Experts of a small language model: 288 SwiGLU neurons an expert, 8 empty slots to pick.
Below are experts of layer 4 (counted from 0) of a mixture-of-experts language model. Rows are named router (the router's row for the expert), gate (a neuron's input weights, with its number), up (a neuron's input weights, with its number), down (a neuron's output weights, with its number) and show model dimensions 0-223. Each number is 128 + 32 x the weight over its row's rms, rounded and kept within 0 to 255. Numbers have three digits each.
After each expert's rows: a language model's description of what the expert responds to. This comes from a sample of Wikipedia text that the model never trained on.

# expert 41
router:120131060138098178159145134061171135139125176147098099138119133158055064154100079116175165079152172134094175069126129143150092119145115110152104132131126150099095117147150144158144134120112141124087127093155119116149097185122094145155147134154117151148104121113157191129119105133150187112126075093152089183182186151140138176136170140104135182073134230153137121094115081118135183093087123108105176118119189113165117063092123142090144167146122112152123125179037116157155067117121090095100151184167117109084164082088113099182115163089137111111106164132095146137128118148140131085122112158129153096067139083047165167157161159089073110161114110159142165138140162103130160138136
gate1:163101172115098169115154142084168078121132150131089127085183107117087105096145135080157197108137152138068115141152118135131074165098144094126175097142083191128103148111108125095146099175118040189164080133142126048098120177139154044117122136150106077153142126150127117111095152094158145066199133148125149130137086146121089169150132116134161094079133157167105128141142096102112128152154133155144119100151157145030072163145117149140147139150106111100082127114198139109118194167079116137118075130128136180118129114132156139143077136149136129154133108105119109115110105150122104080139118132115100168112125180094106193169104111153165141155035145089208158155201120144084146139166
up1:136094125175103166142137104207107082154083097157165084127147097162149164177125107105082090088142129140140121114130139100161115135151060132095062134101145124099080108171083123106144174130140118162156152101122171165102161167132130152119132073110088141156195128199127107087100097193086155153037099138139068128117153100131132166104189128176173089110127100156138118093112147134152160221209149078121110126078160104138142146101154102148097126091101156096116116115103137120141139081105149149133122150084128109095181124148067182092146114116152106171136124136111196159119101121122086101163155151089121169123095155106179113118146065093118120101099073091073067069158105115152127144100
down1:092104102048188113133128095142158179138180112128154101136117171173170144136136129101193165133116061096102116138108125088150140116125092093121204118170175086074114093136172184148150115138186142121153084047114155130099109131133150084112140126110145116136069115113115145110167112112078146098143163136200135151132114114081159148070107029182073098148201165128126142150148162096131132082126174110111111164140187096103135156150129092118156150149141165210092135066116152136152156139159143164072139113127144168107104126125102113112073057118144112121086129131129102136155155145127084124129098116097141131118176130131122120075202111118118199121102205150109151108159090162137099099113
gate2:149075095104118081185107162136128080119071118099134114177083113101085153144119146150140094094037148134140097108074079106125159148059161142203120088110167145113132129112149041173119138106123134151146156078123117111131130082077104078088163137135141120128161126107163191108167156076104157136069129154153117135139124111165112094079043104106063157151102110092157138148160136160148181184139120131141114137152132151097146102180148146088155094073141122135097149171086150133132146092089190177139130145096183103166150110134188118116202137125159150110186199125127109093101147088104137136153123205146204123122143119111099120147137142122134103199137130176141120146105159181111134116134
up2:121156120149185118173130107115144140097085110119066141154103081110140141144080081102122148077075138146148096118098114126134134131171112161165176128119135138127137146117099095125150155095059134135183149141105136169111183130126122157158218122123207168102096154108152109178115159121105145107156105113138096182130212181139119124135115135157141149168071120079120158151076148142111146176097131195126066160100105132145140081154092165093107094165128118141170130145077061075181140154134197131143139096133181137164165073128166131120145119100123148142153163160239135150099149173080126067106101145145148080147162160161141112136067149123089102165082099149170173134062159155125143117128
down2:111095154130155148177095137117200149148133164141136126178078120138156117104138047130142132140130080168127147178147122095202157152197126099108160110159123159126126143130135142128085190123127117112176138132141140146138181078110137185190101143057200188109160083157147123160076128073092146169112122114189121178178149113069103160128128151111115113114122162081107174146130136163106159150172114141118105171142155120081148109138172142159130144113189090177142062083086139151147123116157169150111181083129077197100092139151106095078132155085120086149072146071109137082166105137175090093091163112117140130178175136141122174131177112156167119087123135127123097122120097147196162104151
gate3:151121102097116148049126157051119115145094189174165141130108125146077166107174151088179157082117118130139133165118094156179088194157120125118155121016161118148166163096135097157119098119134171135187103137202093104101140092133126060114132119116083145071117108102178150102160188088093135132130111146148056102119089085120111125103114151119112160148098118090159098110138168115173172123172181144126137101128149099097150080149152090120168081089127080169072122103064081083083142162130115133113148174128130153134174107105141103104140086116137133157169146129063182141125139129138111142137098125124138161137123132128088064108138141097202123156173124115066155114153182147138104060150
up3:105135111199177144132069088163122165121137101099072163152195141097120116101180142138118148138032058116126141080152134127171149089091144136111090121137172117121130060130092096149134103156070113154082113109095162205087086066129116177094091128157090091174136122135090144071117128208126107152132147137112107131118125140131146134135122064126152116108170108111163164140150143137138121203108054122099125095105138148131177102108101170167138160112175114119173117118161108130102096087106127116133140106141173105132113134094126145095160109144165094083091146110169061161149122114052112118137207145135153136165144137154165138205174139165046131071164105123106122083070137131147136140132
down3:140106106109111153101164149105149111099098103057190119095128069153143132178103163175141109113066191092060127125127167074065082119154125124141150124139107153153103154131162086110168116146120167136199156129135102104171120162128148094122113084128112142162146173108122131140170146122215156136148176076018101056139114207162109128128104134171129114117139146141090127182148115182169132088129203146129161118128094217136102115145149123079183102132132133122106133121137124172121151102100131114080149109127162124148125048171157155091137114144122181128171104086189138105116156115143170128080139152127074181106151168104091150099143071068133163176129111101119107151120128156127135138108
Prepositions after verbs and participles, mostly "to", "in", "on", "into", "beyond", as in "taken to", "invited to", "located beyond".

# expert 17
router:124154135103099121115119087074175070160172146123119128166149145158053060143098077156166151088100171095118114131151122106157105152125114104115108080134168114139089121134170100153178147143057140089129117133152118128170089142112068114116123093151116140128133101106137205192150117124204184162113134078001167140137183112155166172134109150066112165091182063089169099093111111123132163108114154134160135112176147118098099063139110177095124094175122116139124164080095118140163090152161129161105131126161092081149126111155176089158125155150102052107129181139090178166113122100108092189114175127121139072118084122137139130153131168167090143108110078127123119129099132122144118158130
gate2:103109117137065127142142110042159117167145159126124104131187161113110116094149119126178129097169077113137174083139140113117119167146016136107088147185120120089100126178153131169139132133110161167086141145068160098128129131130143172106097139119120095136115137112123139144135099132113115169121128209133118154188138115155183162025089133145101138151125149182142088047073176141098169081149109080105089122185136185121101155122142090149136152188125131159117210149098183113075136084130106136095149133128110145150133128172147126114131158153084105136104069143087152168091099098124140074128110155125105104073131203053185106099139127128108150074151164142109116139105145155097143107158
up2:125115134125076091132155103151190081155157139142156124059124102230137116155130105139153121068140123111118140074157051127191075239122135116090127153184113147146105153144108161110135125099084155136103140123111134171156133125125158116091138113135050159175124112129097137119076129142142117118106163172088141163160109111113099202083118117106146163140187086131160120106131215160178096160081136114135133110115112124121089102149145086163120110113151148138130124148111126133111147028121147136096115021130082138167190097145145097102114123180099109126124109136092134188070149092150149125108147105085082126113142133135100032095162086138142157120134115118089101123175107165130134153108
down2:090114102151095157160176211159102151097143114090157099164119095162098134092178146078132144134107129134165175131132112131149112125135133138129141135148135093090143159132109153080126152151177124061098207135098179143171082163106107171122143121088105133127061117146133145122153139112183116187149178167087097188117110122087155127164104116199096143168153113130076075135112158111176107122123173119095072141140113240129151192158118165104107125149155137132107134136184079204128152140103166135087116131090090091063098092099139126076104144086107200117115108087113115151122116167161165065176108097130135117106182138059164184112168122088151120154127128162100108141113133082104157129139
gate3:144168126145089125163130151123106176153136161101147179120148090204121110144127088125162169100094166140097069103112182118198119156203090156136056095117142110081084105121140105135159071135096155170108126087124151066142137127138111104102114124107119143167160145159156126129179120196122160118193085193120092111066103098114111149160126100083134138109120172095111042134144126183090108119080072132114157184141192175125171073081111150099074204144110160112148094123114164191111150146106067147121155102110142196101106140100149169175144150111092101140092164160099121127103081147125169071167129136085094154116140145094136071126164092133089163129127085130114120127110117121099127128150
up3:107143150181123075168089189136164131124118133147101113072160092153114132116154108137144104143093112156084103105158098115144147131170094151142107115118108128076141139166121145140117134096161157118090157087122133096152102092096121132144125123127120111105188145088121168130102133134118195119127100189185092102099130137080145159162114115099073138094094154151035072156204080167121085083151101166097124209141123082133152116103151124142037162125103130127144128157121191144150131123160095133191112092115105153170084158146176134148123132094119105082089150097101051111062098099110169143194145089131144121143097137128125135125137113221144100209104142103098143140172161141087064161202
down3:129099122119140115135142124117131172015135103119124108110067129138105149093153174122092165077097179153119109135143138138130147111140076186135111112130141074128120148108129060120123124200112102154114105124121146102100118101121171095196074080100117188125161142064156080138154196175148168152165200205110135122128102127106114089146070135117071143089155099126127087138181145225037123092157076132139164197081138110160126090138159136102109151151172155148088108126148154090090185158111120147156160136114147159115108178128105165125105110113132172147110113146129137142133143123162134111164104083175114143100085159110126123106106165141101152084117170181173165150161147132093196162135
gate4:151116108173123076156140165057135066071126080194122120129149160120076125134155108151162106148075148117126167180148100070127140119089143147107124134135128112139147171123041126065156191102151149130137127143096104083096158193167115167175125079083088074156096126129124127136092165134172125209179105191168144178064104183158142155093134113140208139103135134147177109076126092136101076155119094047142097127148173127139139191112098085101125144100154150131098127114111053143119130143112137112176141108113098129145101131190161136162083125181149162122109090196171093119170107135119127147128109131081120112125176147141170139154119108140163112143127096175174102129179124123118112146138
up4:085148140095140163145130143158087133134104137101124152067094094122114044138149164086139124128152147086089145145112076094123124119112146156179104205179102120046105129110131158122137156117128117104176126091156126128140119081176089131105148105126137079128087134151158135141069120145153116189147112157102097154218123102131141175131095162097151084175149135127135128159126077162157122123069139165163107149147102143162166100129193101134184165059106105181114094189151143186166089129098110061088134120157077145089091093199135082145072053087145146184156110111131120105123133141125117118103106108105176113123163145109092096179138145077072165102077121100144101100095110182157156171135
down4:128131085087161200131116130132135095168145112111143070165129127062054082163152121121073095196170074122115070112123085139157136152047145133140120151136123104097097115096177115125086095163183131106107132064196125115143146127154156139097106161124106137105105176161142123133112161156086085135130118161158123122073129158108178159168131110082109116163081107163144133083096101167128120129109150130137164131120148075145072099130090139172160085162143172149128181105141125151135051118131127152090140152181110096084197190218108122123135120123119147161159104106086105193145125134124111173116091118155145165164138125168107110105120137107169122132127210132152063066141175139197155164118
Word-internal pieces such as al, ir, ar, or, ur inside names and foreign words, like Pra-ir-ie, Franco-I-tal-ian, W-oj-ciech.

# expert 44
router:118132155070100130104123102099165087124126125130136091145139150166026109101068081116208159071124169119108127112130155146153128138147128091155104060149171108093132120137157062103180150133118122072141126133153079121134065188097094124149137151117148174195088133104164120156147145124217178124170110128000129119142183121162177166152113118087153159136146123106150085093119104085151119141096160111176164125147099083093068097103100173111115110150183054109123134113136081136151100134111108112121163145149110128128166123117175106179116143146108106091130168156142153128132143132099096100103136125149170098139094129138148136194114130132104146118104065142159116130118167120141124135149
gate11:085081046143130121131111126125120112154119112135124198088080122090059100114109135119150189182109165114071090115144140126160145168143110162177071120131158105116111141141132123117106113132119130126131136139128173171139160116149125219164102131159084133059103083205081123139051130122189163100096109058113117149066103154152157167105160133140090104132119146164127099153145109110087125133197102151190109145172207169143146114132127112121119134168174125088138125074085109125199113146095130139109132104170130102116098182122127169090055103178120098117101173099135160139088103107163147148143135172087092094124122165098156148115101138081109133123096096113068128195102160180076142144158
up11:191163125126168074112085196109044125140119135095105127094092147102141135074078153167189170147087110137137137139177153123106130125113130101138150150083163187131120123105109116097107108090144152107145210132179127147089090107105109099098177153185192062155102170096148126140114158084100101083127136142125173142146129132160126110165046109081176169074084102104129119089078118138107118102132160107101146159091134126110180106140116111079111120089118061087080114109152108068155161138095158118136109119176155134145133127138089133100146130127190172140093152135164064153117132153139083193159172133110120148134091110142109103104221163111099051159134125117151097140150175133097106184160
down11:158123133139142131112150135127190175123079171132139115162153104105118142155165165141186138163146168113133130158189133096111116127063106134121185151106146160160112171158037113139053126158107151132186106121073134160154069139108183160147083158143146127150141151115120172113180201127178107128140114135117149132105063150072139147180104127157127123113088136110137139117177134129129129146116149089103097102154126180157119145078101108061124118131118067137169125074030102149129140126065219116096175126170169059140131077133083117139086095143144169136112121174110086147143128118119169230113138127134071139092143158112132118187135147147174113096114093137137058104132141166105158132132
gate12:103091091168207167078134152108076179135135186114097171127122118085172131223134103149115075101141126066112095141139101102173081148108149130197154147150113098130141134190135139105127137112084131142135147145190135145151161173101162104126122119199132089074088089133159140105136112120143123147167066074137083145144121089165101132113131121132091136132101166118135116170050133076147136083105146118124086121177112149152133130140143130060092135150170145147055154093080141190133151086098148106116134134131156112136108143137069196154134082142116138091109105165095114168066130141073070120082085156173111113127206102132123167131115157173109130192165184169140150118153136136132075096125
up12:156136145168160148211163098103166121123130100155113138075123140176102136066132134136112145154159143143099105176095111178151129156176096114119125145165126053161098099130148126156071140158071123140136129122143097122143149130165107149213073146127066183101072140112092106141104038137047155127090170116174129088129125101129177121080137124145105156178188097169125160128099162169110147172096088113150129092115104103123112131104194154144118115095146131119125147146170076080149149151109102153141127098169121119143108128158181106110078186157173169154130079110118171157193062101127127133122043175130122125156054160081194113109119110119142154165118129133106159079103116170109127155149
down12:145160181113154140082116104120178055086112104159084158099076157107067074123176064087211162147172156113121103162110108113156112093153122142152120124131067163053160124153121178131089119108148166121153151139182123124128070168084165081099086182096113153115086160148089097154154117140043126109123115158144110135181135098094156071073132131099154193104169144143122141070124137108109173127171107132098163105143166134123099093174177168131139151111110163172113116144165177127102099170093105117140128131091086162102137079105140171106173112066137132103150074108117149138161162114122078132127140112143116115141083153101155093110145110140168089148124136162133222126166135148153174175090
gate13:065129132172146078066104089150154120114086106103135165136120112139162099161168135160125088087148107164102147121058158155155140098155105106128133156089180147125089107135061153128173085118095130061153162123137077087166071171102137099176124145133068133115096188115165062150118114105111111052130150143121123072167101135115186113133115135178130182153108171094122167087113140069119158130178167102056132143111130078137082149142116151135125066122122110108106136120132155137149098056101118140115116152191134064098163095157120118140146158046134075093137163155115127148141144109132134099093132090149121065132141083126194095197118195108122145155148096091060121099119168133155136098106
up13:155076142115187092152167179211136141166151128096096081105130085128105115124136161108095036154131130153145086144084103095107179094154162125117190092128141122096147120124113177111144141155117106116108075098126144187123154116099196121170090111138101160134097206108079199114104148095140138112149147106076110126152107137098182113145137136159127149111128067123183131142195154138109077129180135106110170147132137115110158090126139170070096107136091085100098152090121107157169119137146110135103106077090123063082191115114140100128138121171118069137186135100093071117150130132097167187177117129094105077117088161118064130216088155151148134100105145182152115116083137162131170140110
down13:164176155123166071112133120148121076230152113181069140204112068082148160100165116072117088125104076167128129088043135124155094150138120139159087121119143211172097129096071168152113134110114094098106134151139086139104187109169143117158113113105094110115128098186147099143096168141087102137141092051139082096130057130177178119129105162125130139095086151142101159118146104140099101163166103166100169081119148154154141087186128091210080159116135146161151112144135126097103127168165094136100154155116157143157106106132170138111148144124180122135083073087123161112108131122162184185154175075123146105127146103107158111135148075141113159125149154123143167111156075139100127163110
Early-middle syllables after prefixes like pro, de, al, e.g. pro-per-ly, pro-port-ion, ad-apted, Inter-state, stitut.

# expert 49
router:094146086117118147072150143089150058161168124130112120128151149131070109155087075148129140077101168061112122117117145164134093167105127091105140104121170104110107086163147109126177165136061153089128095180148092133146092180119111164139178145173098139143151114089150169135141165073207137142110128112000142137146162160159180147121156126125156187097156109128183112096096112122125160108137165107140131098113188132148076109174101145120124097145176073118105189143091126088201070126141140152153104106157101103138171075099142126140118152142144079121098162174094184209101132136137096099097101086142130091102134126120087148152141132135109154139121073120128144158139120084137185108125
gate0:145096152153132145132108160132155118163072150176145140135141123110117144139168149173156142107101098129143174110070148109133173081199044132129147050121137137072102195128154147182160115047095166178113166144133132079135145165118147111102139132051142183133126123104152097114152138135091136162145088159161118141138100116172139183082083115090069087098162184104107152155118106216124111126126072127178124106155139102155092054114138194153117105180110121096141164178074153122175140161126114125103087182129097180098117099063131118130115085166159148173136126159171098081167092152172135147132150172100158135095080171080120133124158164135106118097159088142153167143139148133105112097108
up0:100193096144069097150107138133065169065105112054113169078138102098101131133143142159128190120165158111100089136162089141090121116105101121156144154118108106137135198060105135092076097135167118090138158078118148133100081122122106179154112100095146073116101144140070153094129134118156125130145117123137120070171108094103068163114115099105140075129088126106144143124134111125110137170157148096131100166088148149166160137108140111138146107055145103127123044127148119132115146081066123081158142184189179072163123189167149185156167131063144129108142177120141150164049178049112145114110107140127119136149154130161105178115144153113155116149050104094097089091118146115147173092169
down0:111120118121149142103118137108100119068138129190114100092179125183109122114043131152098128134147071137118081118126115178094138138021128149141141140131111110153164069144110119155135188134191061128156115118135170149164165147163139152125106107196119106111163085108150116159144194101208167151148125146085168163082188114126115124139140132144121166111124128129157138164129080107175132101176143088076133143065109182116140148133040117111128112181136136165133149131085144116092140172071125156124141136189209113164148075090087164119116170123113155137097208138145152133158158128096135112116080130076132175121159112085094145116135135098129169121130138091081104123141095116203198110149
gate1:160116138105125111120104171125177185145183116179096119100126146141108079106111117155133139132186066158123090134131168116177100181127078123198147104102188120162170155098181133105130119120105095142117134105145101103168162151089096041119130111150147093148071147093146192109160129176170167100126074110124132110118077106118095110111105148087073144104136140131074155128085088136203116168149112119128128144166083121130119166157153147118118150141140063125069167136132068099112121080119093068144119111160046079131120098070139155165179158132185130103068109174163136069147080145153198108179131132106163085086080128112106144159127123161137120135161098147125162102150150111145100196096
up1:067135183170109170098103161121076136128139143130134218116101107170103062100085118156138163156148138139115117182114103172153120147155168174134083100156120132110103130096168117145095147100100098070089191108077118130160136128104133162124131162108149108121102101115167082131147069116166167132151107152209137168080126096200125136158164123142118163084091173189143115158144148123124141193161127134141133080178144189166089171105170133105154137145108135055120110171087122132081133170087079135096130112138130122091082137146106124095130090091092178132194124105059122127097077125132166073214122067106118086124145166156119165123120180154085091129115111108145081154127090089130110133095
down1:143128127123157050112057177119167108139186114145097153115168136114126147163161142095125122091090154111139124113155110167133166132120074110082090163182229140137165104156191176108150164112120143174202180116125097052125127140168102163104059205118119121174125125140148153114065061104151110095170132129137130091167083127075155111143102108184088162097120135078097156220099148116118095144159111145126112135128134078147086143134146136150123115137137139121169127116111133113146066128180150083172163120061089137063159170146169090114150151153056078153156139113083120133159168086165080118137152122136160118176155138123134108133109113126134165133110118089120147118200108115092128123143
gate2:077141140116109065097125101102129101149110183145133079122143103153169084140125150141123096147082075154116159197113109157136106124104106127122157101168116147132090135154103192148113141139102126116060101079093094164170093156145130030084187140143129108123173124094124124187203154118142114143154123132196120087135202117142170211147149134155154131111120167102133140094058156133145128135141107115165053139131118052155108113123149118088118123175123172091078135129062118136121074088154171191113137106148119177135143055154145110112104148115093143162101138110113151096136061121185073147097085130099160112160167111132162160175108151108148134093162156176092108123168141065150096128163
up2:151125107165080123096189163085127188139153086155085127129096091165106157202076087134125151115144109134127123120134113151102160083097130123146107052079196159162100100135127124148212098135121085115129123175137117157138148103126159125169090153142206174111112176162109164116118162105120158056142155098164130160129092162119106111089165107172099135166113102141060193176175102133127131161144143121104157125117160110124117097089056136103142137124110126133189099162138161116169132101168094129187117114171207055151171123178135184173089109149184103103107119139118103049130129120115166109172102114118116138102116112166129151092083126143161128171124154061156169115102145176154122186130
down2:112073138145112165115106099154116113173141116112151094156140188161164156185099077121188190096150105110138088139129110116130169104157203167147064113093085114141117092113103088089099100146089144105114084096105118165143137166109162110064153176128146142094100083148085120125154162138117106160086134161136107180198084126137135164100146089192124126155110199161121048128168163196108131110067186119118123134140130132150170141061120149124128122155176138068176166110128177115189108136125131154166120160175141135148183100104089068200119131142152135096081091131135100107166136097156064145150141170145102125131100122132105129191085096130120145141130108079111101130061151093167166153112
Single vowel or short pieces mid-word after consonants, such as y in styled, ow in acknowledgment, he in Karlsruhe, plus He.

# expert 40
router:097165089101115152116122140108159094162142193119101093148130171122124107158140095157176152062129155004077138140116161100127083126124124121149109107149169107101113124135151083142152113084111161127123148153154092188121062150117120124131156103139125067148094131144151145166147138118232176083136108109110101159156218151158159169071174148071156173072173177070163109082125102149146160109106156098135146120161151173166119127129113175105134140164137091140140120209083106176163072115127090194117140142150119112103134097089154130146095143106148109131079142138076177140163094119124131100131073147107127083118120106049139141169097188149108174125112097089151154137124111107112158122153
gate1:126153117120121169101138088140145086127111146183146127123116182132107110139163100077174100113175126134168160140115114154116098041230134217081181116127147161142183152085150122169165202073124125088116121135084140117172095129083100069181143113131155141159108144092153152165146188141124120114162119158117127151128155071121193104084123090159129113046103108151138092207131158161102098095141099156138162100111163107135141131123133093162154113159145157054084143094071211157121095121128106158122099125111119097138071172151119125131115103134085114139145136142095172149138102157137158150159159140167146109146155124115089098083131124065160112150142118126134127201115188095093179173159
up1:102104146134156119137046130185165086174107136135159156085123180108101117053127112128130166134174092073182154143163145069131151088103152161154092135164142178132066083159098151157132104126193092123094145125176156124169079114113119113144142121170159140146131134103171131165085128136175164106162124139101139056078188074127182130155078079108175133096114118181136115136100143156096168144172181158165117118160132142139128192176194107162115124131141120106122140149128175103095134156114112104087131131059059141141057117154093088056089125126094101094157088099165207131143110150169168127122148141111153145152115183079107126077139102091151113136114137125109108159110167106164122145074
down1:107115162130141156169084098112190151094135154064096134125218158161085144123115114130123098122150094172140127224132169189171089187148118173067187102125121146128144141147161145045106159114127123104140137125160129148145107133113104097181078134124141137145150139176166093177138124125099090122102139112151191105150102102123126105147136158133100131101105107175128067140140190127186148076132163094198165078154132106120114126133137120094133175133127146068153119167131112147136091163153125180128129047145104104132086120086106176171141107115102125127156185078059114123146072109111093088131063132155090135192138086168106161105134138157121140145109109203100122131112134094067170182151
gate2:137063138186155093176135063094101146139197128113133139177158115087112120123146101163166131153134087182138109113126146111132102208154045066111174130113100141095138154140117136106149133209135134139121145086113116148178148108132188063114068133081115120132144088094157109159155098119137099161115128155129127171111111118106154099090158158090098101096118158161084115091160123099158072127124097205114066092106090140142089102048103147172126208068169105142109137117119112139086080119076103136079152169094071103113145078185109145153178132120182124097107143182106130101144085108131109044087152096144140112113128154106110119116137176097085138140119118130094101109096169111148148165144
up2:173080150088137097067139082135144131089176133111138137151196124094132104120161164157082085165155129119183160114149155095126127184141158061134092102157096168135105102162135110111134156176103123108092144127160150094175087109154187183100092109159149178115135068105165068110154056076158096127131162091117153094127143108102103161172141136121121121124149197121117158121147095145120090103140102180096124106120098133155143143121117117155088136068136075079076122128115112022075132131132102077074145114140035173164135125146157108059182185063131137089097103180162140151124135134181142115138148104191136137076113157126123127134123129147127093141114105194117150130141132152154119189142
down2:130107186152152131124090123156193137100135146126114173089132107137135133131138072162139111166157143147098143135145147142090033053127114107185090088128153172133175131156078151096148185105125102222148142148092095093096209149144118116112168110137123122178146148144127093108126142123078103056117163134230156107171069110021156139136146146161142131110144082146139153107136080162186127159171149115107135189099119173104100156150142170154178079115120134110184113122099091107145160106156181126136100166085120109178109184115157132085140133099091118140167093090121119135141119110108098117101129093158148167155098109123116147170117122124166138189132112091120109125066145148167187107093
gate3:135108138049058153122107098117168088121180123186145135142151112167111117130167133107133052132103186094137182152132052141114154130153098118102142144087107113165085110108158154133153120129111146155180101131075140124129090153142090147159130128136118155054107116136132115118139120135139153104171086128114154138138158101176154068136109143128119073074116123097185117170077047124097077153077141152093103158125125125142116105158127111127187097166188137130136165118094137071143132109098043158089092149175101123113136152121068132085163112098063134077136125156113143124151156174106072114181115088137152129089170083111088092098177096121178156101137082154111166175105177152047096177159
up3:158110152087115122134123122088129080118137140187151135157190107125135128149129140102140099115101161107104175147140060099122088112154068128128127157105111102118073093121156163117123123102118170148191098142113124131097080123167112101178106139112123139100090114127108154093160109177125127118115139087124120148140116169176129083177050155150095103116092097139151153144114036134125129143072126175094071133090148130129123092160066103105196091138173158126078106129088103089137137078125039133087151111171126129092122156086085181079127114081090123109109131135110154087128125165093074079179137092136117103076154066183150084069158144140173097101159070186124125131104146202071106149193
down3:122098167119179149080136113141158046140168093161176056164149181119121135110102126116138137125164099097123125136079160152150133130089115102206130121142130124139137138079125118114138088123182132103165111110141241162066145074147118146149132164147102088119110133096066117091131071173149125105119122153233121123108158155087145105102097158146135120152125166137100139140083084101042091147089134105081119128192118129119163167113100163092102118128063188127154101114104140122179141134094136129177100109181210168097182147119126135108112083151193134174135112147132156183117128110139146137092149114164156109126136158114168116164091161146105104158158116131139178127144083181151127207105
Line breaks ending a sentence, list item or table row, plus section-heading equals signs and verb stems such as consider, separ, demonstr.

# expert 45
router:079175102119091157124148104087168084124155171121094101188114172123110106111146060136141107060132154000089125143128182113174092132167130110166116092154129127135121116147134103166148125102121152096122146122150139117094099161103081136132132123152085126165129136109162157112166125109195172098146107098109102164130170125146152170110155135076150155054145191085215126077096092137119133138100134065119123142159131173196097108128079178093106133184114079111115168089062123166150098097145062143109137166165105125135129094131151118148111143141155054114102142143108193149122124112105154170160119129104112068095120075079117144156113156149071164086109115127128162094132127111138122106181
gate11:142122111185122157087116192114117147083081084136112134117100122168110092121202151128168130040111068110139080105108079123105124113131098137173104109145116083145142127121117138098171109061146099132165105143151136192102167140140112193171103091096119190126122156173102118139082127106132118118114175156133126144047152134171118121125130157157065113102107163113108124112094184098102085171177102112104098148141141130195122110148117115146174140154169079118167116142092084152137116121091166162146135196127062130152105115142169088126126091139072172133156166204115074137160163175108133124131159143076129159151151029098060150109106098157128123109119196127110162148194174109108146117155
up11:112146086137120084105134110130113133163052063056069081175085113168126160143111159139155094133085130109155116122201139083088091148089185184134163068107103121136139096153172149158111153100115185075094210089128162152127087100095154159162139103148117084141125145181163143144107162105163188121100155109127098154115099112167142147101120139127125155148168144141120132117150121152115111137102081113178130124140120147135063104130140078106088075075107110129110061125104127141210115089212129110169104137155113135116139140137131130137115164181096113137085152157106151133161144147188175106175178149151096090116087137178154133094102114169112120103111102221077131124099114133120201180144
down11:152100134156146156169082123139132135149161138151062107099107138085147173087096040101194145058082101158104101139140167109151169116174156157182127117048109098153118151120155131124127124156149087121133093145171125108121227110166117137134117161154037099133127094133134145093154126150087119079146089111136136081142165144129129121094166170135094095060171189150155060079128159139106144139122132118138101141142123095126165145121145188043152132143101157108106182178109117111151104112126109125146117105130099113150158073148224115107103165134081142151068115155125147160104089169100099079139139096161137105096194128153153106144120164106127102098119123104148127193127100157169192187134
gate12:115135203130162057152147098204116106084136109112157158143168134150120134123137172085093157122122070112099163091061106131118143138152114167148137150130127165105135154085124135115135121137054067214121106151157081153089155153135109113130160135110135113058103083117133137162115103109146062106124169135128123098157157135115156097170141117164150058141099199111087138163159101070161150173116156124126113162069159134141133154126090121127131140063152214103112159106098162099137097116152143151079197109053189127113117162148137132148142096076125163145137085159104101129090087080102029120091146132150168156130135183116114153181109109173153130110146142163087159104145102189137090136126
up12:098099125084143109123148090171119114167134175128143101146098131206141110147170137082149121179099118105145069172154122160124165119160166110137183081101119113135146086182119101105158173082113105105155127132167108104126186132163066111097155092170157230195128102175155120155156238105092108111145044110148119143129139128086118091193102102221147099070120155121135099071140203152046172115144104175123113099108099154162111146156160146133135111130105136108140157138131131116145119089085159119148163153143143132113119107139151136161099081148132191155126109137115131134102101121126124154131089145117133100158104094083144197130134083080122177154167181091120136155140079093109162112150
down12:027091161148108119115186126094115108126052148164209096117148078221110081089124078123124145097135121125128137117177103187125156170082097092107161118155125086038112159121136142107123183095094176139159157140138167160187137149128142115109125142141109196161139069132170185129109126086133109152086158146020155187169105113170093094132102127111151138110144121153104154108195114105125150130100117106121171147109130078141077121139162105115142130111108091184066113094202139121109097135102132154162121110146101153088136130108117103137083131135192110112169124158156128109182109142127148147136145127160083164133091074124180173098144147145143193142156127131105098112143116133129160159096
gate13:111144083195117085128084195135129064080006137123146144091116124077116160206098110127132136066094083115143142120158130137134084070131107156128139175116143141178116125068124041130149172103132060135148159169136159155110069170121058073129095149147184125094065123187099164161132143110152157106131093112130099101131135120120148183141140164137168099124166147107117175148141148153150151165200169166208168183065145168094143081092113137158106068148152132128178083118120114090155150125161125137124128164128171107145119149118136131136144110086133113117122121135093101144117160077102131087108122163097114162157131162093158120118122117119154127105144122121164126107126083129136110080195
up13:129144107128098170119158136132148150140150109108103131103076067148105168133094141160160088216139201169172081124130120180130128170147149164121156105122163162079137101127122161107187123160138175211113134095076132145198148152087105134084160127106160187092077167154112095171135155107107151107094159148132151131080150152141112128080140167142186131087137130156148087130124104087187100057165090094048145126135118093141107131085189140155114126107119108125065079134126108123131108151146129227115121136153125117107121082132176145164101132167183119112106113131143137113118100151188172117107111097126132088113106156139068151143110109055100165189112127102142177120148111079096177118055
down13:159148104115130131159167192127069144070119143170164164147070126111141126074086180136137142147115061090134127168143154152097117159153139101147120129166190100141091126124089124069159085103157062139118104133114113164115147119125064131113107098155195102108089156058101107092106090118147142129115114138138088049103195138116149109141083085116155083115110130118125170151143149088150164149214096123095128104162070149154106139183153137113131085120090152104133107125168122141212145028099149158152161150104127169147093133119191109086104122180097134133093117095109124157141093066153217131155141143104107164091148126107117168089123150104132173128104116091167154106104108162126181091174
Blank-line breaks and newlines right before section headings (==See also==) or new paragraphs, plus occasional heading words like Film, Awards.